config.yaml
num_hidden_layers: 13
hidden_size: 128
n_experts: 256
experts_per_token: 6
d_expert: 64
d_shared_expert: 0
hidden_act: "tanh_gelu"
moe_layers: [2, 3, 4, 5, 6, 7, 8, 9, 10, 11, 12]
router_score: "sigmoid"
normalize_top_k: true
routed_scale: 1.0
balance_loss: 0.00749
balance_bias: false
n_groups: 8
groups_per_token: 2
init_std_router: 0.0343
lr_router: 0.00232
num_attention_heads: 4
num_key_value_heads: 4
head_dim: 32
vocab_size: 2048
norm: "layernorm"
norm_place: "pre"
norm_eps: 1e-05
positions: "learned+rope"
rope_theta: 10000.0
rope_fraction: 0.5
qk_norm: false
attn_scale: 0.177
tie_word_embeddings: false
parallel_block: true
init: "trunc"
init_std_qkv: 0.0429
init_std_o: 0.00841
init_std_up: 0.0429
init_std_down: 0.0042
optimizer: "muon_variant"
learning_rate: 0.0144
lr_mult_up: 0.645
lr_mult_down: 1.5
beta1: 0.93
lr_head: 0.0125
max_grad_norm: 1.0
warmup_steps: 200
schedule: "wsd"
decay_fraction: 1.0
decay_shape: "linear"
final_lr_fraction: 0.1
batch_tokens: 131072
max_seq_len: 256
doc_mask: true
train_tokens: 512300000
max_steps: 3909
dataset: "wikipedia_en"
Below are experts of layer 6 (counted from 0) of a mixture-of-experts language model. Rows are named router (the router's row for the expert), up (a neuron's input weights, with its number) and show model dimensions 0-127. Each number is 128 + 24 x the weight over its row's rms, rounded and kept within 0 to 255. Numbers have three digits each.
After each expert's rows: "comes after" lists some tokens at least twice as common just before its tokens as in all text. This comes from a sample of Wikipedia text that the model never trained on. Tokens count by the router's weight.

# expert 180
router:107103139132122081075147115097116133165141093140137159100131127129098150150133161180122163117164115115092150132140085106145134164100159081114149131166131128104170147142109127155098146114112135134129103153137118126096150092149094098110081146131082109144137151143141135157138151109121162104126125125119153122076175171117117126102156132152166139145100094134088108125094134113140117112129
up0:113062178123135120111128127132177167140126153107114126066136152164126079146156166109139117132131119118139115112072135149103142131128137095100180156084155124115149110083128161137132169158152124121133147125150139110164164127149135090128114149142146133101096103152101123112091162141127139111101152132126107116149113137140133111127119084112128163146157109139134137124110096147125186100100
comes after: " of", " in", ".", " to", " and", ","

# expert 220
router:099116133115121135084120165096156117133179096119105127058147106168131162170163130142150135116139176122139145108163128147146077158125144122119173143113118128149129141150106076158091128117115161146118103162109176137130128126126101152121096120145104072112114093088116142127143111093135163115158117129136127147138167122146134140110102101130150124168144113106141121113133094127160094128149
up0:101129114105150121158108085090122136121099107158153143164144112126123118116123109148100117071142153111151070119121171159118120089148140130102130141127124128151101137128130161119104095143090118130143150100107168109138169145158078127145128123126133117128136194083124128115129125126120170142124072147093146160135124162105113092116127104198146123126150175126146149138116156163112132133147
comes after: ",", " of", " the", " |", " in", ":"

# expert 49
router:118111153104123101119132122107143125199156138131136152103116115101094136166156118104168169131156132138127137082155085172139121147133147137115120103151135094065171164137119115153132126124122124120138108129127123129087170094159145101127119122178108120142132127112091139188149132082092142116151124116146109140111131131083182135142147114118134147104181144131108104099115115103146121131155
up2:135131108137165138122134129125120107084152104093138124089138131116112102160131170139138145163140129118069089107101120156139163166139159151120099110151112135116157156148100112153139092145173119115138161126134116138132112157161103132143098129124146133148109144113121155146122074071104144142080137165078080141135121124131134159102181123136118175115174139114133089118123128111128140104168
comes after: "\n", ")", " Year", "\"", "W", "ate"

# expert 82
router:146105120099122116156144141089136125140147099091119108101089103122116157137164141145123138087154169143125135136149095118122128191114132111135155140145117160101151157146095121149144148101079119100143127160106130111084155101149103112091127096120130124109130103096137149143145145130103159092159150150162119156127108135089150103105157091146171122133115144068167141113111143123149127135191
up0:143095112081128125119179144112110102119123090066114116117136131090124116120146111133138136084126141169141147125140168105124145147120155127146112168136102140114105095154112137133122085121086125083179152130165109117111138107128122115104100128159118095140156117106137161122119146118129132102174139131133142149094135123116145127139107117117175171122149167122159176093117120179184169154132
comes after: " Car", " F", " C", " car", " co", " Ca"

# expert 73
router:101101122094120150118119146107172118158166127113105146117086102189117138142186134125146115120143175130107113117107089132146109161126112152124165121156112142101160157143085089119127149100070152122123093092137133136099124122126077104126125115138146138150136098072144152128167149134120148130160135139092111132113162127137164156119146122127149114129109121105101155138080128120175114108099
up0:150121134129151126078144132137123111112162121162121142121122114098100119129117184122138110112097182128133133108102072083137095145148135113112091114178136129130147118127122106092112112170112190146139107096101125156126089183111120155133132155171123159122152099125150124115153136169120105132122137146108148097138142161097096133110164162127145186128147106145089141090130117121128137109103
comes after: " Ca", " Ka", " Me", " Ar", " ca", " Pa"

# expert 129
router:128086126114115108128129144140154140118158122098092127129189117131125152153180158132143134105163121124098113145142127133122104127140155116129151094132065108139137162153130117144111153092134185137105134124119148126091159138151117136125164107155097122118126162089115128152154105086102133101171119121095127138098151125093162123073149134126144116160142107139124120145116091055124105125178
up0:128113128154133158109104120097109142123112145120136163146109066157133124160169124141145118119163131154114114058144142103154124122121143145107121155164130151145141162146151079157093103111123123135131121089125124136132149132107131115133099107171153125113153148151129120084150128094106124103149133092130143135146131087103172164084115146127139114128101134133075128160066139116169176128165
comes after: "ri", "vi", " Na", "ma", "ra", " Pri"

# expert 67
router:114105162100154131126153085097151132143142096098131122099105079175140147146175137156126123116137137108121132079146126160146101155163153095074159133135089129127113167103120118166108154103134180115140147132137121108100164104150127142130124116119108133166134124078102135156119132109136138068121161111105132151086185144125135134138125121126170111121168124104097147084132142118130126130143
up0:095114160135131092142163080129136160109109128183165104143148166124158150140171085121138093127158129124113132108122105118149117155131105101142133139118124117140144163114055147147117126121112138098103137147149121124121120117130139138174166130098139097132123085104099145167121099106119147087103127092103157135084152149161151137133155106136165108137181150124090180111134136129114100131116
comes after: "k", " Sh", "h", "and", "d", "sh"

# expert 120
router:110101135100095113137180134099190165123127108132113143083124127157124145123172140118111155074142169136141139125139105125151132147126161106111163121149100146147110135095086100143114166124101168114157113126097122154109125094139108157105130150147070138114158120052102128138123113118130116119142131106143146149122167172144127131134146124144131153149135138098150137108128121100175095125176
up0:122123175071122113124190140120169137127164115175095153142122109150127139120145126135093137091128132110126114177133098144136113129091146152160134068149140121137127166033148106096136090101149109130098098108108107115123118151128132130144144122153113148114129121100114133152112142126099167139140146142132103094098099118139159100148109166137134098113133127112143094104139133158123120142166
comes after: " P", " K", " M", " T", " p", " C"

# expert 182
router:099095139131116109101130110057140109134141123140136146115115118126123161144115132149128138123172146114100156098134109105183142190107159114082135141137141131120152138153097116146091120082105129140100102157129130117105143105159090122096141155127063085132128163143126130166152144100111145118127116147091140124092155146124127129114161137134197153131118089144123109091109145121141086111128
up0:154126106123096152089130133141140126151137120141125090102169100125136108149104113152139098118162127137099118099113156123115133114138101148098116104114131159130098159108095106137155137159122147139075117109143157161135115102140095189154147121116086075142125139144128165194156067100123159121140115120151132119183117134107115135105158105105153086099139118113139125085124159141158107149142
comes after: " of", " in", ".", " to", " at", ","

# expert 156
router:133100109121102115112115146140124115159148125102108110121121090127113149146127126137131154123153149134133143125189120119181119201101117065120110116144121097141149129157104127138108167121076138113115134158111122152095157091174140127111071112143133124133121113116120129140161171117115154092158145131124112148089165124121182141138121137147135156137144091099101117125117134120156064170144
up0:090129114138156076110147164153154171130142157100134103140108151150122128126138130109130084128152148109119128149173123125130143164075115120123110133139166120125087120127098092150102158149152155069139105094158120112141117161118110115112074111137111125163129132134131123090131134153085088132130162127157145119097092100161147170129180082147138141129141137117144106111149163120105091136129
comes after: "'", " He", "y", " he", " his", " I"

# expert 181
router:111114142121066130119118106076149113149152126118103132117152111129112150183124148126094142112162132144135140099164136105170115203138152140094166146119116097142139144167091117138148112090127135126130090128126121108116132119121106124065116130151112118122191164142161144168166153099113116103137145137134147117089143155138127110132175128158143146155096101132107125091138104112128102122109
up0:124140201126085104104123121128161130126136132114096115133145152146123101098141159072134117105154136108141154131143170141136124171151138113101142134148126106143113141121083122161083137134136147148141058077143115126149136118078092141123127153119110154124140167132134119108134132182135123087097132142147120128068104128137147153105120112190130142134113126122143129148164078112100139115120
comes after: " of", " in", " to", " on", " for", " from"

# expert 10
router:115084125127134132114125138102127128098144102137123127093142112092090124159168132142099167116156125103118120104135102141140073161113139106126121128132059141128124136153109124195136133112153137132138112115095144119131137141147127131124094118153121123154134150143129165168127126132109104121142181097055114146107178163112155153155171116125166136150121129080143091125136135115189113156114
up12:137092139133117118142113084119145098132151088177137101122146121128095146124099101193105150060154124124116095116135139151110136137110050189112169112093130150146095129112116103157130164120116117163086102124125133117135109128157140130092130129156141147141133135136120171149137119124133091146099153122121129135131108122166158118112143068111144120162127109146138148134116164158151151116134
comes after: "s", "if", "ph", "at", "ic", "mp"

# expert 155
router:147085107121112124135124180145151141120137106098126118141134098121103154128138148152156152120145158120076127130161126130151114137117149084093127099160106127113139160125117120164141149128115151131114119132082138150067163114178098127101097140137106123157119117102123149120159127107080154094121122103081097143083181126097147158156153153122138156143141097114140160114110112094139083139166
up0:151154129122120106134166135153103154108173129118133143156140137101094136090154116142133119130134123090104115109138145147174139124127069145170118096123141141164187156108136130142160133120091119099146149119139122175117113083147121143196144147111133091136177140097140123125139102111166118152102102128109110131114142118168117118110154093104135114157119096154111126064117091108160115147121
comes after: "'", " ", "ba", "ra", "ga", "ro"

# expert 11
router:095101139102133151150154130101104121165171102096100160086146131171119127153171120136161161110125126090070124144153102142133103150116134117128119095157150151120136149142137119123147141120131155116172099134145128124122123090155112114066103131152131100093151145104083130111120154074108109120154175134144158159096121144109120166120130088136154145138161105104137116133124115115119091105169
up9:121114146134127149136166117148144099142147107097124128121111122117185108098152102102136141168134134185125130109141117150132158125131133101135142122128167125092093138188142179148100100101101138140120100156115118117160138090101128159123125116156161126143133157124074113149115110095131101092128145122087112138137107097106152134174129120202137137145129146143129160124076110140153078102127
comes after: " |", "|", ":", " ", ";", " ("

# expert 215
router:102110111122109108125121127099120143134140119143128130113089121129098174164164167114103140149136136097132109144119101141174094169135156128075120101159088137159131151133089074169130148129086137136126114171130143135126126149141101134145132145137137058099154106118088146131113121092103153129110137124099122135115123206145136157131140123156147172138166094128121134122130155075128115139144
up0:105182133139161114104133151102146140163165110087098100133142125148076158123136106125131115114121133175134143133152128149095069176136126128138115145139101158099164120084099126134125171088106106145115143154118117117144101143183136126135109169103172124133118124148104139143137118109128167129142137143099107096117133152106156162079104148108133135144114124136112158134098179087132159100109
comes after: "s", "S", "T", "os", "x", " S"

# expert 208
router:111135120128134095131171126112118125159138142124139139107074115146106155133137139128133144084137135113132136130116109125177072143114150129095119075148109130149110136107089109130111148049095143132142106132123190117123150134145144149150136128160141138134144156137138138124128099128109173071181148152125132144114143162142145144134141137168138121163141092112114096085086101093111084133157
up0:119125118098078137147142114118104121152139128104156117120086118121157093131100110116134117124120107094156098106108142113127139178116120137106110129188120205097129151167101158090090146122152119116067114126143113161159166084121155147091106148157140132159128104089149125152120183146113185116133123153121120128142130171095127106134143128144126106125155134158136141103145122136155119126134
comes after: "s", "w", "cc", "j", "l", " w"

# expert 63
router:093105140108123089148136133130136137177128137114119161111113127176123141172135143126127146108114159093125132101137095141134144159110114111087115133125078122109158168119126106152120144122108125093144104147136140135057213115115132108127108156158121126148139146105118128172120121096092120067185109121136142140112150179100134148110162112140131142131147114126137100121139113111150127129180
up3:124139148066114141119146177132168159159129120113111110177121149129121085118135144154087135097121140063152165126164127169126104150115101124113153124088111139136119072124117111134110114120144113117144153137163140137189157139096149151128146166187141113107125124114113137141157119106090172107102115128117114148077135130145130125107130092144137117148159089138135086122136120128143143106112
comes after: "\n", ")", "\"", " 1", " 2", " 3"

# expert 52
router:100119099141130071107155160117167101148169117128134147083105148130112130167132144147114100127155139108147113132167098152127101145144124150122154143129122132130146170132123114134139146126093142104120114159113167116097146093123132103102113134116083121145167138101134138126139122108110110106164118128124115181086157159115125130134123063131179119119172118081152182136086147086150104115154
up9:115144168145162107111129103133170176120165085187117134105165101105110097109156144152135111138167168152088103094172136105131107152127111135090161119145155099148146092123097116127160109115131111141121123150124149113138117114138107129112136112149130095087140153105132112117159084137143155167171127171156114090132152173099104132133141099112145108098164104130137142122107112120120109133160
comes after: "\n", "|", " and", " first", " two", " co"

# expert 7
router:087124095092103155152158168115128163154137121071096122075116100163120132133152132117128143122154115105132139120113095121158105167128093113103123095129122157128150144164121119139107141071140190151136115138141134149099142099154082114134134117134112116095121103114114133133117159074153144157168137138152138162079167130091127137109151086141146149135140138112156128140137116121126072116118
up9:084107162138145153111131166099173131140147111077128107181107137111140112120160097091169116102136114108106087081132141166094109149145150137149062130125169112130112152128060102117126098151110128145136135122130135163097139132084144157106152138111127090131128135152111132111124122117140147139130169119157138161168093124111099109157153115158146144102152140137145136089130133149127117110143
comes after: " |", "|", ";", ":", " on", " 6"

# expert 210
router:090099133101140129091118172118129105143188103115114144065142114166115158128153144150136160102152174114128151109137133138137070128109154118110155150133124103151133130169094080138091161137134156136134123137092169140149154103151095149104084123143108115125122100103112163116132113133128176104122113139138141173155151130118126122085089106136136131183155128112140128111139100137135106116157
up0:138127148144122120108157130096120111175096133130182118127128178108118152137148118138104128166119141103080129130136097141130145101133122069115147120194144138138147116143118107090107168109092102119092173066131149140147136130135108071155162134095118123113155125135144104152137112173133118141113093154115104155112136134134102118149111108082119128119139110134083139166123127165144138166104
comes after: " the", ",", " of", " by", " and", " in"

# expert 242
router:128107134105111128098140148106147144130143086108112123101130108193120137121171116148156123123134159123151153092158109119152092175124152144126164124131127114135123130161112092166101128110118171153128107188100148130127136128114083180107137090150086105151127093089120114119132119087124148116159128099145131151124134130132138135086133089135145114201120135098137133127101093089166108135142
up0:158153110135137181114117147108096164116116113146130154134151178115099138131105147108123083131145161121101129102144130118154107100152141126157083129157154120061130125128120162099124127097100161121144097143142110137115123125094143115086149137085152134156113157119146129109127192092112141149141109140125133129115096157156178133091137111135107163082151113078138122104122140111110094167121
comes after: " |", ":", " the", ",", ";", " in"